{"n_layer": 8, "experts_per_token": 6, "d_expert": 64, "d_shared_expert": 0, "activation": "swiglu", "router_score": "softmax", "init_std_router": 0.0127, "lr_router": 0.000935, "norm": "rmsnorm", "norm_eps": 1e-05, "optimizer": "muon_variant", "dataset": "wikipedia_en"}
Below are experts of layer 2 (counted from 0) of a mixture-of-experts language model. Rows are named router (the router's row for the expert), gate (a neuron's input weights, with its number), up (a neuron's input weights, with its number), down (a neuron's output weights, with its number) and show model dimensions 160-239. Each number is 128 + 24 x the weight over its row's rms, rounded and kept within 0 to 255. Numbers have three digits each.
After each expert's rows: a language model's description of what the expert responds to; "comes before" lists some tokens at least twice as common just after its tokens as in all text. This comes from a sample of Wikipedia text that the model never trained on. Tokens count by the router's weight.

# expert 54
router:143160186137100113118137146095123091155135111112101102082124121125133097183134156142115124130119134102107161160159209101134123103152120082111115088111104121117154102150135128132122142131081146093081131130132160145085119110122134113104086108
gate0:159108176121116146113117077160142097166102135107127140086129098119186131110130113120142116122153096120146124102106150152108143162126130149083091093118144153138138095140158138163130115136106126101126102114120145128128154130095167071130133102
up0:170117126098140169105122082116136080152138140139137098125168110154188119156095127130152131192108134144117147105149109135100086170121186141167117123104078148126102142139104123134127134116102126146133114123145112116149117123131137102146146143
down0:194140099133140176137140113130172127123125128154141121154142133137170137134102142133100175129078092128101149100142109120156165094139110125136170158129126139098091104139118100099142127151108155144146129172151156134167127196135154116112082106
What it handles: Numbers in data
comes before: " |", ".", "–", ",", "%", ";"

# expert 40
router:130117077128174077136122128110121128151124118156111129092109134121159178121123112142113136112131125123115176106167077147112129119130119121126126106104179165135103132159182133122131084133115142124110128112161100133136135131099118096117117128
gate0:157156066162120149131119147160124105129171107114131122150138163139157148099103126159127130122118136147142157141086095165174094132104119125132166128155118135158130117138132121118156149116147158153107145160172101100105124099146113170125157107
up0:191107134080098114123125119123137129085108114099152132095150107107146091137175096128089123139105174139139110128113131101112122150113140129096153113118134109131129113210096099133099100139114137108098109114117162123172137102166141109157143139
down0:112159121156141140134162166131106107141101130121091097097120139109132129146133085076132124122124104127119069135124140135153147139136195130121126117144151138093128116153142105128167160122155087164097164195116100116093150128148106117130139106
What it handles: Newlines and field labels
comes before: "=", "==", "|", "The", "===", ":"

# expert 9
router:141123101074084083123114166121146151143107130115106116089098104116105133176144131103197115105114165129126113161174108120148140104109125131122133103082132123121131157117097135102162135105170143142152092172128108149113090119132138155142116137
gate0:103120150104117154140092141110102186095155136125101140153165141089169177143177090123098138158128158157181153160081111168100093147167178182088136103132152145162140095153123119151105114140135130138132121140136168131119123133137107117117106128
up0:106174115110099139091147150121183181082117144082161098143149107142112147127097149129127108104109195077163059117075108138135131144114112095103131145136151133127144118121107134125121116141117087145126157151106165147147127120078133141136147118
down0:156159098097171119139130134126106110189152104162131139146141143105136127134122113145142112151145101136098137159145167125155135173108116103141146125105133100133116140127092132158124067094148170115122111119150100135122109169180104149117139145
What it handles: Uppercase letter pieces
comes before: " |", ")", "I", "E", "O", ";"

# expert 51
router:155092176130156138127157127139107110133118078135148101105131145150142151120124110122146077115169116108173130070147112101123137106102166112150140112156169095127114100109126163135143150125144151154112126151144116106128129104118115127087123126
gate0:092114116173103157118134131135123114100134105124085165167137118109117117115153136110123131113160098167138140124145165103107127154134155175098113142103149094124090152108123177086141113131142173087111153121139146121124118098106120131161126138
up0:110095118121113171143115095079102160081131150134091156169139130128127139096148120169165125096110186118126069122115147123090092136119164167121149134081112160169139127127107164157131117149160133073095122149093105152124142136106124128128137098
down0:122126168120123153130128084125127112132134164131082148128092145098113119135082121122127121051109182106128092100099094100124159130117151124100130118160164154130101158132099136123203121056115142100130135117145086097139122135149089091147153148
What it handles: Line breaks and lists
comes before: "|", "\n", "-", "The", " as", "|---|---|---|---"

# expert 19
router:109138136113137141120123156125133093183169128147133121105136101127138119152137117114128133125131154138119137126135160089156163159159123113112142145083147149145109113140163122144131110129130124121145147130125151102165131159126143137118134115
gate0:110148121114167126031172152080134143125187139123105121148123136146123142190137096103097149136171114106127123146124075140108148166149115126129129130097112149094127157178154128114161121137132129113113126131124138135148122126127099158093166113
up0:132100114119097107118198183126098180101136115100135099134111136126145118161119085122153152184137186126103116087176134148102124133116129133139089159122089106106099149149119132160137133146128140133167102119152133111164115132062132117110092113
down0:107141102093142122136102153098145103163116118137096152098137092152154154160084132120096084122138122153075138140090138108135131130169154115147181155135133087130125145109131130095133096118148154137110158087118152156090104139116168117125149121
What it handles: Commas and plural s
comes before: " the", " and", " he", "000", " but", " it"

# expert 27
router:119121132131154115136150116130117092116133134163111123127081162132140148147121128138162140128096176136130121171108148140145145139171120124105109100131075121150080085145136096128149146108135143122149147143131110139089137140127135123111079093
gate0:119169153119167131159137184093171115156149094134134118108110130149121147205105130075113138121140133133115087139096139150151152083148133105142124143144136077115143104136138116123085135131081112116113113145123188119117132133182105113054094137
up0:147088135107090120115123088188086144124110126092116120125151162109099113083118118159112126151121174141157159149172119115145119170126149086085133139128108149159122133144147124147147113143119108168135156102137094127109099145134148145177140138
down0:075069128126147129139159111132118094131109139128123120129123158138134114088154140153118151127098112157116176126117124109144127135085153113173143131132144148112131084091129105154121129098138072117124125139127119131113180146159098122107137114
What it handles: Year digits
comes before: "–", ",", " |", ")", ".", "),"

# expert 45
router:120144155115164114125138138140096145147140120115106126141104160169089110097127102142147136104145115098096140122127113142131203107139144137149108144083120128127135144158121120110161113126120151142138185141102127163101154132149117163123160128
gate0:137151110131093169163110144111113155124152112125125141143112139152150108154144107103121134130149142138145094156097142127125090103121141102130155152114119139132168153122099098122096140124103095140127141153090129126124136107124141131121094116
up0:076079142125089118123102150090147114185145129127100102129143149150122165141129143095124114172153190110104096150127109134123136162120137106145174129124131126136122155175143122086108104119156141130139114201143150117141127099124123104131106163
down0:147157142177072114152112122135114140088149167123161152126114088121152117142138119138157121088161137122133124147115148097168166129127135150126148085119154144151190145152110131187129167156088148110138130150129131147074121155092125120139146109
What it handles: Agent noun endings
comes before: ",", " of", " and", "'s", " (", "ial"

# expert 44
router:099134135113139132110161154124146121119118089155120127164143121146123123140119077120107098152116117116125159164147146136167138170158145114145134154154136144149131092134126116195155117107113123133141117154101133093162159145121121151115170103
gate0:137136094139094140121100135162151117141171165151141116164135141156150094132125121132133142143139122090122112135107116125153213153136130129105153130129161136125097163136145154076130143120134125102104151154137155106147131128147214116089116136
up0:144114123084140126121098048121146104183147168103116123126127191121125114145121116091097137128144163136131083142107138128130148090113139112130155173160143117158123132157135065113169111141103139097111111128134127140130093086143157104112119139
down0:135119093124167154109143098135102140144114119096109192166108153125172164148086170133065116092134161134152107092130111132113138116136093116106131120115113193128085160146108112167145103077126144071080153096152112179163106119129094107110117104
What it handles: Clause-ending punctuation
comes before: "\n", " The", " and", " He", " In", " It"

# expert 8
router:151110133202126114144134170110107142118133150148091120071078069171118122191092128170112146105115168092096120167130116124142153105136090111146071103072097098155129106161135160103117145129118165088128111170147138178111113137147127103112119124
gate0:129137103134135161090121136126096096129159132103128086125140183143147110125154153128140132130118086104130117147171093142101097108133134141117143149121097138143174117131139119149130102158147123139133127105125093159170133111058148105117148111
up0:106174168093166127083110145137100130136149108159130128146127163124145146148089098132129104105172153169098172128124138153129146119140112154126113082141127134129137140137168153142155098116139130124105102128175103128149164156116172161157078170
down0:092130129146098123073135114184080104114121123134109099182148115106135115097142139088129118137120132126165165123150162120150136088100126170138113100122072107092102138134158080070114133140142115113171162120120101136121087115151129173122145126
What it handles: Numbers and years
comes before: " |", ",", "–", ".", ":", "th"

# expert 57
router:152151094133120111132103116134156100134131136119122127078138097142107148091134122156113117185144116142115152051133158099088110124155118129171148086131130146117146137139096113138076090124121136126166136153141129108100064146161124117160108126
gate0:106112112140117126118144101146151096083111204160111087165088122099131127110141126141160165160163147118144123167171173171102113163111108156122124116111068122145135138134164140115142119095115142133109124095142109152129138121141113139142174152
up0:118128158163132125143117158109140113130101137136144157132084132079104154140118117126117130123135196066137118149184138162122137170174151166153104132127150137152122114106110154093162150117101097147141126127123133087144105103135158125124145116
down0:171122110133120137119166145099099124128142192101095103148122119141120102166126129127134133138105120127165162169135159130134112148091128083104181140117140136081133132109125108103145111164105128140105144119134119110098176146116120122157134121
What it handles: Latinate stem pieces
comes before: "ed", "ing", " of", "ions", "ion", "s"

# expert 32
router:137134120147114117146097117134141103184155123144129135097129157115142109147118094157138122088135155144123156087135145099133170109140131114145135129114120173108084092169154118128108132128118120147145160117097150128086162136118125087139095128
gate0:113123113086119121123136106110083122116125138157136131132108140137139090119155176103123117095107112119129112129099099148099109117082094129133161128134148125074087100132138105191134119123129116086141118178101113130139157151111116144129140150
up0:104136125109104141148127114117142140137152127136149130121100168164130146137151129056102175186120202148122128151165136122109113094142106112128158099102148142112098133112126132155133155107127109127121104184130124129130138153113116164132128137
down0:121139109130117098142138103157139119151151113128125099125123120120120064144143107167117158120113155126134113107070104068088179148103135135150099132141171132177143155161091122121123093110103109148129138115151124126154105156150070126123164158
What it handles: Plural and -ist endings
comes before: ",", " of", ".", " and", " in", "=="

# expert 13
router:135127145154104091107156131122132111116130122137107112138113107172126106120128108123125130090151132136124156113143125132153119116152110142105153120144135147102114142119129132184092149148150145130115121102102148130096100152112092145097116122
gate0:190128099132092161126056095091169104093109127157149168151173122110101145130110124143113127137122118118159142146130148130144117105119165142109137158116163116102123129137128083101132152100153128158083173128165139148116127085126161146108123139
up0:070124155087193124077191131171134129153114101130107113115153143127141144118137151076150157141136168147100162104136106132130155135131163168115143115121115120144161102136118131166130111169129133144187110123121131140143145131161142104112114132
down0:156128138118157149153117069111145113136108124131122099110154142110141137150097164073149176162137117136151143102117141104102127140138135125086146065092155118094123125126122095118117114147139131117163104111101140140163135133100117152083077138
What it handles: Line-start structure marks
comes before: "==", "===", "The", "In", "|", "On"

# expert 4
router:113137089148105138119141117106129108109113109164099105097167119150159102122128102147084139129094194124166104166100096121085139107106119119120112122101149142151131140150135124138117131126110123099154148102112138120109112123177079106162109130
gate0:152139134158115176116147116117077139101119111142163149137132157144132097130132138123133148128171094128123142115130155122097133109121100126115136100148133115122088150126091139110108157161134056123107144126180136118136165125121125139176151110
up0:146104162191150154144165135123134103181107139124086108108129126142138162127111130158136148175132182093118109124161104155093108166121103092161151134118079156132152112140173126138131122104137131135127047125128115153107122111127166094106105147
down0:156105151111086112130103172112123154120132136127155124102119084138118073163126137117124101088094128147090110124133148120135081105116089103145077146132118090106124135157135154137127139162133124127137151106152126136137141150157123141063140109
What it handles: Noun suffixes and percent
comes before: " of", ",", ".", " to", " in", " and"

# expert 60
router:130097197155125114169120108117134061154106132142126110103162087108123092127103102106132112091094118125160182123107097134126126106140102129141139157196152179167144140123090112143106110126171100132121063103108168146141163141123111126160113124
gate0:136134131142136149111133105160094137156116148134139168133123167170118116070144072130116126127096168136107121109127158106149096112150123132132116115070132105115093137158127112077124099142118135121138158133082111129185152135174112076142104155
up0:105194082148111128120106134145122149135116137115138140125134149162150127120127097147125084120122211127120123158127147079145121120128152150108117116139130149130135100104128123130150148132105162076158125146132129089130108104140137100099142114
down0:163133079159133135147120091115146100126100151121159135130125135137114115119126097158147146147109091114129127091100127142137137133144112141100134100141117155099142125173088126123118133141090130121099139112071120151102131117155150096156120140
What it handles: Mid-word stem pieces
comes before: " of", ",", " to", " in", "ed", " and"

# expert 1
router:077124141135153119140165088124102160200113092100168109153167124133148133140080139115146104138160104132167129134146138154135136146094146133129117152130120109161163117140141134122128116130115157129117144163123167164173086124107124102119131104
gate1:147100132107114070083128159144135173136069145134123109113140164143158093156102123142161116109103128090106112141152149163161135141122132167097138145159144137137173123173156176105098124126154142150122161134128132119097093096076119087143142082
up1:175080146129142087114147155141139114102098150144135115166128143129145068160110132153171164161128141166162128099124170088162148103092101148097128163102168166136164135177119119114133127144129153137139129096120154155100078094151153092104131095
down1:094136113125162132143124119091128117155146112102124090113135151127194148145116102124125154091150147139111127156108134123122111141156165125141062132133119132151131108111110088121139131104131103135121133149115115148135142130120163146166140142
What it handles: Prepositions and conjunctions
comes before: " the", " a", " be", " his", " their", " its"

# expert 39
router:099121154084108170112159116135115147142137096096082125109141137141174128128139132091132129124149131139113148105156135124101133143133108153114145153159108088162126113132180151105165106116189113143087144160096181111141125116109131098076098120
gate0:112099124124133148095119098169138111170126111138151141098173114136116134120168168140108102145141149128099101125110127088124118155140146115094130105134148109161148120154121113176133166111157141090152135148157091125124123116129152122105136130
up0:149107102133130090149125138115114164099125165190154102098125092155096129104092104167138127111159177127124124176127111132103123142168139123152125164159089127136141143093143105120128107109122132145136111103138109124105123125144146089151070101
down0:109145122124151110090105147140096114123137108138117111104162143104147110156148132155098171123116144099107159145147128140123168131091093075105117139118145170138132115105094150146129127121136133122146115130123117124151134099176142118151120108
What it handles: Partitive and quantity of
comes before: " the", " his", " a", " its", " their", "ly"

# expert 63
router:137120089135149087122125116142101101122131164124096133133143119109146120150099138140112140156129116134158109141107088091080164137116114125160147153103122089116118124133142132128087120129115125095141145126133087137119118135106099065139118122
gate1:132127109123122138115148173127153111142118160163120094162156099134117197132092162151106112087126156109126140114152166145128186086188127114148106105091177081132111167101104151094142119108142127136116126114119106110115110108145152148114148150
up1:108104118132166154145154111129148105139107111140125129132152107117133115113127135099094146127151125162114114167090096105092124119154125137145149104150098116143147095150129155155101148120139107150118108111106117177155112117115136112118088165
down1:082091105142120116114131074126116162075120085140117131122146146125153136099141163090135125162149135153168128077086104142182142077136141147117134158119133088166145139119174131131110107079131132155108101155123126115128107164146096117160125145
What it handles: Prepositions in titles and tables
comes before: " the", " a", ":", " \"", " his", " birth"

# expert 42
router:146162134088098105100141128108119130155117097108101140150150115139124154120125126090114109130129122104142150169188112135126113100145101073118124124122123174115120123130116111126131127096109133118095134112121131104091075145133129127165104094
gate0:108116109130104098140164149128142127124104091136165122150118123128109095140139116102110106092126177107119124093123138096102076141130119143135143163117107134131164134138170103131112154082153141130093103155106153142097086117144110129127110111
up0:130149135109146121158104070090135160137135169151153140119138118132140130107114114103089106083144173151121150123113114126103122132140135135141142116124130091138097147118170117142129148161124126124080105142121169122173134073115139144115136083
down0:180154157132158104144142145115161070148102151157095113156109121116115120140071145143116111125112103103124108095164145135103129164126169150095160131100107071098137071141146144150103108114103171128104080094114154141150108130127128127101099153
What it handles: Table cell separators
comes before: "\n", " ", " 0", " 1", " 2", " 3"

# expert 16
router:154136162138127093173141132133131134085160127151091130090109158115162103142135155157110144140129127118113109143155164082161101103158127143106148087121123107121139121153128105133156155123105141158071122113135133124126109129155111107129117105
gate0:119160128142148165062105101162098096176118126120121087132123110151090184117095106108149069136101119107138150166165129147128174146186101074114109145130135147114162121110137139099122153114106116105111094134108147126148131119116122135155123124
up0:102143145106122140145121102131135122121163101122094173165166142137166131137170149156122150128133125149130131136104118111163141157118173124114108116148107147090134114104121158136119150130124151108105141113127063121099117152103115098100127148
down0:136136118102145155104118126136139097126080101158112150121175150150156108123160141159118101071114136121148147110134111138128143156100130122128125102124149119129115150139137144111110150130147113121117145124161118118154118129093109146098101127
What it handles: Digits in numbers
comes before: " |", "%", "°", ".", ")", "′"

# expert 43
router:121125138120112113134066129132138050177149087166091123128153123129171097145149134102134121097130173159113133160141175146115108110151161111111113132115142122112169137121127143112129137152129093128117131161136112150107149133139090131135118136
gate0:114128146117125131168132120096142110103105124114150151100134100113148122152118166112117157110136121117102156102111122127166160123126186172110147085075152112183176118079116128113123092160143119129158106117135132115165124106094118112120150135
up0:121138157125142098138141136129126122156147168111104079102181134097130149151109116153147109169146174139161131090161143144176165152138120134144127132139165130145110141136152131200132120127131076117164150168139113136134077112076099162147119119
down0:163092157135162122127089136131114130192156201103124138132140131126168128172142152147116098148201133130131120120108138099119138132127163109057151100111120164116141138160129104128141086155143114152101107141114115133142128143132158124109109152
What it handles: Punctuation between numbers
comes before: "0", "1", "2", "3", "6", "4"

# expert 23
router:149118123135150114161144129120116099165150117130136111162090163146118165148121129128152139128136140157122156159121141093137156129154138113137115111123145122164094106152125145111127119105138108131138142129131098148139160086137106100109102123
gate0:160121160123109182171131123119059117097098122088094111146146104098130135103131123202112124130125135141136141143140149155145101114126101155130132151157105134120127113123145107108150122102090156123125115139143128129112111129152132142111132164
up0:115142161131112104112120110153101154127132149119130162103101137146121103115114130140124140095148179156161119135102101150137102132079131088103137143140130105125152080114113117143098190097081133101166131113110116124127151159179162142128087078
down0:190117113142118124109124113181130194131131088089108093123133145129099122124146117184148115105164146173132145118151102152085087139120123141142128154137132125150125124170135117123123116090103130150119127088133115133147091155135115143097146187
What it handles: Headings and years
comes before: "\n", " |", ")", "–", "9", " -"

# expert 17
router:150101159101131153123172095110147153123126117117126095130124139118132136111145123118140145172175117168137139129139130139121139146142105105166158102101148129117076134086153131147152094120129132145085118168145118117130111112124153084139124112
gate0:079158119178097120135085149126129150140177119153103103165097144128116138106108113051133137103147128126099191166129125118151160146119177118108132106130109162130147129131151156097110081133130113134151082109118137104127110120117127159120095135
up0:120138115171149147138117143080127150170148156195139138118097173105113160137092082091083134129132154072116149107159177140144130105129164125152107138130123078102085146118122133122131115128173103129155149102119116161162156134111125099118162116
down0:158120131159104111141173099090109151108142102117136149106163155126116146101133161149174070166155134154133139163114150161100100166166161129108119138121121117128146146167169131120137132157128154087093118128100112131138087133098088135147136145
What it handles: Function words after clauses
comes before: " was", " is", " a", " also", " had", " has"

# expert 55
router:148129151127115102135148121142127089118130124134095126096096140121141122138093167168118130156112148096093102142163157106121100136149139105127120082120106094129138116166118101100145141110110130125099133093162131166108094107146101105121086112
gate0:109138125137183101146135146147207152125143121120141125096099116122110095198134095127114146135128159098120114164124101135096105103131106192132112154122117142147153156124108130114127145118137183107112126102106169140107151134171126112106110124
up0:124138100124125098095141118130189110139112134149095117125140110105144092159160121156162127142128143136132122167121116134144086086121086149167098159134125126139160150136118101119135123132115127107131152100142142138135146134126155063083111138
down0:144149135153136132136117135123144117191116136120087156154140121148114113112175104110172125116158109136092143125163130109155146096155091102117134130132124144110157081129124113065093139100098175112151128161138128143135131145116139070120103095
What it handles: Multi-digit number pieces
comes before: " |", ".", "″", "°", "′", ")"